{"n_layer": 14, "d_model": 160, "n_experts": 128, "experts_per_token": 8, "d_expert": 32, "d_shared_expert": 0, "activation": "squared_relu", "moe_layers": [0, 1, 2, 3, 4, 5, 6, 7, 8, 9, 10, 11, 12, 13], "router_score": "softmax", "normalize_top_k": true, "routed_scale": 1.0, "balance_loss": 0.00589, "balance_bias": false, "n_groups": 8, "groups_per_token": 3, "init_std_router": 0.0318, "lr_router": 0.000381, "vocab_size": 8427, "norm": "layernorm", "norm_eps": 1e-06, "tie_embeddings": false, "optimizer": "soap_variant", "lr": 0.0045, "beta1": 0.95, "beta2": 0.98, "grad_clip": 1.0, "batch_tokens": 65536, "seq_len": 512, "train_tokens": 301500000, "steps": 4601, "dataset": "wikipedia_en"}
Below are experts of layer 11 (counted from 0) of a mixture-of-experts language model. Rows are named router (the router's row for the expert) and show model dimensions 0-159. Each number is 500 + 40 x the weight over its row's rms, rounded and kept within 0 to 999. Numbers have three digits each.
After each expert's rows: a language model's description of what the expert responds to. This comes from a sample of Wikipedia text that the model never trained on.

# expert 8
router:487538551498535492562526529504424532519493485431489450479514534588523472510484527453429523539451465423455485531515491483573401460472477564525435525510529491478531531583532479536496499549474383533449502519528468443553479515507431487528487488505452446537486513576492488544466521491523460549509475482544464476441525421569494497476488506539478453494481558489464496368516521481482482518524438465517499490528521460587553487515546481512537505573545542534476423533459505494510568486490521
Description: Mid-word pieces of foreign club, city and place names in sports tables and lists, as in Vitória, Tirana, Toronto, plus "both" and commas.

# expert 23
router:519516450491548543546519495522510455507525432627483554473497518504421518501536513491533455491521495501526469503481480464462482523548458464523400527441458510536480466522474476535505462482568544487500488429569402487471459549415482490510512494523490481537557566478514552530549454543444505489499573478470536499478515519509552519444457526470486458570525515424514534503531550487426501536500553527528527569457422465531466491514558458438458507519458512375537505490462441482498503478435545
Description: Line breaks, numbers and pipes in infobox lists and tables, like time-zone UTC offsets, stats lines and league rows.

# expert 54
router:462489580530503437556464488566529522470552523452487438532462478487499559455450503492527458475599522486466484500505561472527532446513502532526521524475534483521501477438476490539545522433457508506425412433526448505423463516515477510513493508534514466482474461440523564477469465486561571460536510519549509460466492525542482566571489513551500546472504557422531459524457507526559512478527544555560516532489531484587533420540483505490552518422525574505514525529429466448569494566509540
Description: First words of multiword names after pipes or line breaks in chart and sports tables, such as New Zealand, Super League, plus heading markers.

# expert 14
router:514519428552507480487522561467505495435517483465543447463484548507536393483559530406501512509513477546437432478530496513553514538575485496510457599471398548493503521483441465480489517490561576515537501433515493497564489506402565575508532490514473554498504486461526557525472497509491492537525467516452428503570462549473554481511514476490498535500437508509505499483540511513436503554454535470494466454495495566445465526428533529463548494492474499550439501485413544587520466470518497
Description: Digits, decimal points and thousands commas in statistics tables, election results, percentages and dates, such as 77.3%, 216.04, 41,611.

# expert 27
router:562511491576495476478501505427510530491472432432467458405509512500530444465517539490495505498554543478469447466495527577506507541513514489517419546552506508415557492415464501556471533463566512527536551506526487527540443554404505540440511510546515478453462444458499548483531444546590486455515448480457518482537515509515461478552466530511487542513500525507538506482578471517513523547424515507522488496548507554463504575470488424461545500535544540610492510455462490565527548518545482
Description: Digit groups inside large numbers, dates and table figures, such as vote counts (331,720), days in dates, and 19th-century years.

# expert 7
router:470544454462561534491591503483504571414571528462489518521532507538488518465595534496541493482537511508484506516496536489511549507470479481495539475519511532477460524532518566463493520554496517540546526486560478495467463539508464547493551549441445520559500452456493542429507418536528399511524487542583562586460458496478463445521456536507499527557504484472524519541577512551495483520534484446487468428424462445511445523468382483472476445417515436443503519517503519531486514487521522
Description: Punctuation and letter pieces inside chemical names, formulas and math markup, e.g. "-yl)", "hydroxymethyl)", "=", "E", and some list separators.

# expert 26
router:490502488463475433612553481532542493503439452536568487467480538565556479511510473553489551514440541544485516545532521531514479470461515455453493479465562521463542537532500528507471530532416501471513475536474512494551478502425477490474469458531436472452471570544482507505468436424455488454451504432561545494478523488470475517494506523472455483580478528571560522461476459452488428549491486523546512444570543529416487468436485513511409505440478472514542557468446487593481525484534534
Description: Short pieces near the start of ordinary words, right after the first letter or two, as in sli(pping), lati(tude), Voy(age), gu(ard).

# expert 20
router:486497484491450446496515433499575446554484559539443549509553509541473442541437520530447507471502601503518540532474487519571508508515490536502519468507520487423551500480564486449586528484570483527505468574486489493500497466526562408472512498518500500499434515499472501500554560587551503500493445565539445519488466493463474443506473586461479489533532438531448538539507453548594518470536479506455479501518571530438480509514436495501485589564502495594528506566467488469491524494533502
Description: Past-tense action verbs after he or who, plus prepositions before objects in biographies: wrote, received, collected, of, for, with.

# expert 31
router:521489549460581495618419489528473504534515475433517475474534411464455546575452566458514545462478466520482505531442537517534530533426480520454465515516560497518445533561498530487503497467549502526544486467470510508423483542605596519506531482469432502476481482472475509505530511494485514469509508584475473490484551468474483547433452531519450561475456533511533487466498524573509515489510548587517507476492521494487532462424516435496530521476535567510461483565531511585489441577510518
Description: Articles and possessives starting noun phrases, mostly "the", especially in sports award phrases like "Player of the Year", "his", "their".

# expert 19
router:528470498593549437455567471475493543605490489436487483575493556514553505467524565464509429514485503513456489504525591533482498405410444521407467553501521551457517491550506469529521571520466465510479476461519499530545527501490431421515497524470518466511523549495502463526490537467530443563424482454477492486452544492470548466480436477477499503525492517515504536551499483513534542517546533427563478513481482423540490563487533434541482545538504539580496509478472486542458530463550548
Description: Syllables and accented letters inside non-English names, mainly South Asian, Slavic, Turkish, e.g. "Yakk|anti", "Konst|anti|n", "ó", "š", "ā".

# expert 45
router:507555494561478529439491518503457505511478434520518514492529513472504549499532498442495492483490453479496533464447520573500467510479426466426528571380531521471463463473513526552473480557471503463491518480448560538466502498582476496472519488473454468506572559514495481497466490498552515560461590550423517499494481448520544470548523497464572543526457567554501454435483573459500454458453553458489566552413458517408468514540507400482419504542457476497487458525490510499529487484515514
Description: Last pieces that end words or names, such as Ever-y-thing, Dyn-as-ties, Dickin-son, Financ-ial, usually followed by punctuation or spaces.

# expert 12
router:533511466493529556471397480414562522554512497563587511508490524439567534411531544475451476499482512554569500489477521485578461541539485563469515537512553471501483482473452464512482449539478543492442500509514526543527478506440501516542440493460484481502531442475537486525557532527522453490493533463481386478539531500562561479483519482539588492482437526527465459527527505459457462536511575493493564519531527507556557442460504440486479521536435466505449519517478532504514544390491448
Description: Final piece completing a word, such as bir-d, Accoun-t, for-est, improv-ement, plus closing parentheses after years and generic nouns like name, season.

# expert 38
router:598486449492469480513474539485472483483506489506495429560581512441425442461427509522474499440503505483526474483510483526539471520469548458550475481534535579499486522516506436519517523597482443509561521409499492543587508463557448471466516446509484490484596483456469513476579526490536536501487500571545491481460524534514597536467549519445464501475499524527514438522500499442547494505512486482531478535522445483488538457576481503506435489436548474443506483556495377461492520463543474
Description: Line breaks, spaces and final number tokens closing table cells and rows in sports, election and track-listing tables, plus codes like FW, MF, Win, Loss.

# expert 16
router:462577529469450493504498487576487529460507450446521509503447422466549485445493467539432484455464535468464494547529533444529485493464544525522545479455475481477428512513502567449492627466500480481466458454450444444477466528533477472478494507459516490575508481468522570442484483530548526446465447471465472474491486571583481444541467500529472506447567528460500441580467471475565517441541532585416493495511489483524515433550467516537523527527489536574530544546522512510528542541513477
Description: Function words and quantifiers like the, of, some, several, many, and period or region adjectives such as Early, Later, Northern.

# expert 53
router:498418542498508454545493483467489463450510490470468491466472533464485420476488529563506440493504502555508489483554437502477513450484593521437491486526401493457526475483519519467526476580406556472511527503495586545566433561474465497465507480534469454486495512610491481500457518490523482504516523514518419548451505516491459549556472511475463483517558439509561508473488495526503528481484483448523543420456528515443598470452455452464501546471436476512520495491482594599545495482537531
Description: First pieces of proper names and words such as Pro(vidence), An(nette), Con, Nor, Har, often after the or of.

# expert 35
router:482500480622541454483438533446481518556495532521454525544502501525570541481571464418486527512555437541537439446571596538436490457472534497486496465562485523500526460518542490498533497556486514474492477505492506440545528398500485564491558472545478511493399518496483497501500498549452532512489475426529550502512472489456471529528509544469536493519451533542534438493435548613471475469484532543514576521520544483467602500468476482486505480470514531429460493433491517509481498548528494
Description: Word-initial stems whose ending comes next, such as stre(ak), cre(ated), produc(ing), offic(e), train(ing).

# expert 30
router:522515456527503509530490527494518559552432559496485507542509500530519490475501515418426420556450549507470400535491511463448518486481447532467473411547587563453506457539566474501558464503474526533455507519452456485544565512510479450575458493517490586518539494505508521503466516446486420593528475520421511558527489511529546437509539409489478472543458454505540544485493550494498519468552517503555487539527517464462487479530489576442496537492477545540527490482453461547530559460443476
Description: Inner pieces of long or foreign words and names, such as mag-ocr-acy, Aut-onom-ous, Vá-cl-av, plus accented and Greek bytes.

# expert 3
router:507532477469505512525560549408563509513563497492465458472486512478494428553487464464519430456492439484527509483554474491495500483527462439531419590547476557510468508504502468463491508516615436586464512473524522579522502533490518554432468499499559516467532525430424458522441424519479543537485434474512492541535476465524486485431495454444525508503546481484544552453529454445492515424452553537512474532470555552487524481505529463485468565533502527542430539546506482548527549543499456
Description: Leading year pieces like 201, 199, 197 after in, dashes or commas, plus table pipes, periods and list line breaks.

# expert 52
router:523470522482525490480530503539515425516559606488462454457492455534486527440449503467520493531473483562463523531452475461521490478479548451412532414515534514531481491540443491536516513451502556477471542476499449457462469518505496483558561535506516549510518491454469509468576524464431482488519508601523452465491532491474484552506496470459433516483501574431538420578472442503463505475534525542547564590494479503576515527544545487574495517423541483431483484450491446436452534548501497
Description: Whole words ending a name or cell in sports and results tables (York, Pacific, Pittsburgh, World), right before a | separator.

# expert 59
router:442642503419422546533557501472489491481450515492498488483488528489494513500534451523493493517472467406475490486519530494430510499519516478574458469434452487536493501445517416499473535494466449538519476574494558517454497493494576483440554600479551486512530536554522536425524482524483514478493490517544499512467523527476493480494529543481486456565422513497521515433509517492407486472435433451520548438568575449431521538581476449468507514545524497478558494510487526470515552517490512
Description: Forms of be and have (was, is, were, been, has) after a subject, plus opening quote marks and -ably adverbs.

# expert 6
router:512503464486564476460505520525545488424420465514519509532589546462543455461513476454444456517519475486462484511551557502447471472532491498501456501468514554516506483545466529478559489560443530478545545428489456557537534514471579512533475518408478570544526502546467453588471471538523435558572454570526556556510503507517539511498514466451480485541496456563463569519468507461523504452547533480494464531458384445505527521472475513477495479537475450542497436467502566525547427478465465
Description: Single digits in stats tables, endings after "et al" in fossil taxon tables, and IPA, Cyrillic or Arabic characters.

# expert 24
router:505509523440547456514495469533468514534548511522504433517551414523513563526548442466503512478532480474505517562542537519544549460506441529447544458492481447527517516546541496471488514538462544474472449381500515522510448507486553560548512473461494618457477473465451507493465532511560493508549475566538426587504506463510522466515509561505485522424534514467474453532446512519502558462505486556455502449491532463503542438411476480486464537524471542488547563524595521558461432561495522
Description: Articles and possessives before a noun phrase, mostly "the", also a, his, their, its, as in species descriptions: the antennae, the forewings.

# expert 55
router:530463456464559542528589487464470544450431481494483525462452448496524511458503519532469499468531462489506479501527546482417536543480482537516484497466469497536484511511524483531543442536462491495535566468523525565523456491497484516467465452581478475485536483513463396535524501470465446561443514479560492500407548438532502450489444473486488489513530436544506564575420467497480487576429515427533542555534413472502507576524521506537505470484560442594479499477463559432550504498487540
Description: Opening capital syllables of personal names in lists and match reports, e.g. "Ro|xas", "Ro|sie", "Ed|uardo", "J. Ay|ew".

# expert 25
router:530493476472593519502454454512484382531552525474457503491492512481423554511474513506451491465538479476518515462408462552514482490512504452577443488495525432569530484555475508521477498464597483546477487453535461503504487479516510514475485440538429526487491466477509539528479515479562523538534542416520568454456518513585513399502544522448468544507455532483536510535446564552486473552506477451497547485499542555563526492621480530500479515497476551478542545500543479484574566523488522
Description: Numbers in table cells of sports schedules and results, like day numbers, scores and squad numbers, e.g. "September 24 |", "W 68–53".

# expert 39
router:535451491495509464494478473492519391460479517519519497571470468501528573468479425533507522561547544531549494504520484464483448503517535524494584574468494491487470588502458463471481487525478490454513460452499557434516466469602531560453524464482500456462543490606506479538525506460513520520503466521520505484589550523520531407418564542516497504494514553522486546462519521503560494431425481429514509531494454478479516421519561527472469493573458478462449484532509584556522531545522476
Description: Word pieces inside ordinary narrative words, such as h-ind-wings, ex-cluded, ant-agonist, decid-es, plus words like year, However, every.

# expert 46
router:555472494549526537458446476459532489493458593515479563495490536489529457521530563491490542461576553546510519530484608530455529485410525466482497508558542478505568443606499477529565474549473491458519437478471568527472529516588435500477532475523507478466448558567524430484507501536453579549437501422526531513514515504504475511452567537514499513479501506509483545495510442476526495449518520484553473476455570518469513390499565486471512466468552468461484528490467505505480569488515537
Description: Latin-derived verb stems awaiting endings like -ing or -ed (produc, organiz, meas, particip), especially ac in evacuate and accompany.

# expert 60
router:500559524494486478548491517478526430514477569525554509466519582529430540511547503525488592561582556477507495484519522490507564480439485463507455592511486514572551433490548515508488548446530509513486439480504483475446430470551557524513508497515566536472395478469444564516537475551553510483512476523450514487506514462524519412483470553573440466443539476463540513489427564532519512476544511488460461484495456535519498489541539458549455437451442470492483470555490526521516480489571564
Description: Function words in census boilerplate, such as age 18 and over, age of 18, plus heading markers and sentence-initial In, During, According.

# expert 22
router:492465486544478513563429550349516514557562521491500485444486540545524486563479522524457473428504446508561516483514429494477520499515486411561555506500496529521504512514474501487475462520409570515522459583515471455481531507507470505515485459449410440491595562509474520486470538503479515498439591526436470451466507513511482546493513552442503444461491461513511492444458488466455514550547468484493560491481486531456476499464481532512416533435517546485594513496520524493479499534558464
Description: Word pieces containing w, especially the w inside compounds like hardware and swimwear, plus tw, sw, ew fragments.

# expert 2
router:516544523502503556560506449526569448473523492543471477509464455488489528500448404518537504613524443503525515514453530522540522489531528480408499402472507501499429467468498557451459505412528474435544558566476528436440543490504428483496472525471535501560578514421498414482561448474455481529504497497565493524499556473498522520504527551563485507530479540543452485510500488462523446523526510463470571499470508474541512411510461507507514583453546519518544514508533506445430518487513543
Description: Word endings and nouns naming a work's genre or medium right before "film" or "by", as in romance, horror, anthology, novel.

# expert 34
router:511484548534473565530497570477502573507422485521583506480569495451531524488500566484530507481474486502446523463545549521468468437473448486510462442476570490434474522530517506524524449534484467535485530507503514520520544422475454483577387449498465502503502433505548536477533582441544508503519525475467469517547472418511607440511569488477583492574485493419523505508549533416499559481457435480502504515512470504476506512515488538479527552473474500591494488455503461503452428478500499
Description: Middle and ending syllables of European surnames and place names, often Italian or Latin (Ferruccio, Mattarella, Fernandez), and species epithets.

# expert 58
router:479468488541523527629510463450512519434454461480454566469462527573500461463493500567541534525538519519486486439593462519470558482538497501474537480481555463494557473488555460502423489537458510511532551513475426507549484422499493513541482492493490526449514437597447501485411494525511486514504466481518542585477507487500500512482512467512483480565540407469475458527568543448567432469458516444548460509528489438498557489512472482590526474500526517504502504472472514575456513513489417
Description: Opening pieces of common words starting with Co, Con, Gu, Au, pro, appro (Concrete, Contraindications, reserve), often in infobox fields.

# expert 5
router:520509444505543524502560501447507550497515504486512407472522450436536476472475523512531503511531431564431477519448536486534548564495509561514477471464494486563462584553533477496509482456567440472542431471513392431442530458506461498507535486504524552508551508454563454452518498446510441426456546443518594516495507442474475529426563501463540523517439526471529416505532540473557477486492526568524540504485577449567486514457464486498526481449526457487530516487541473538506509543521496
Description: Table cells, pipes, dashes, line breaks and the closing = of article titles, especially football clubs, seasons and leagues.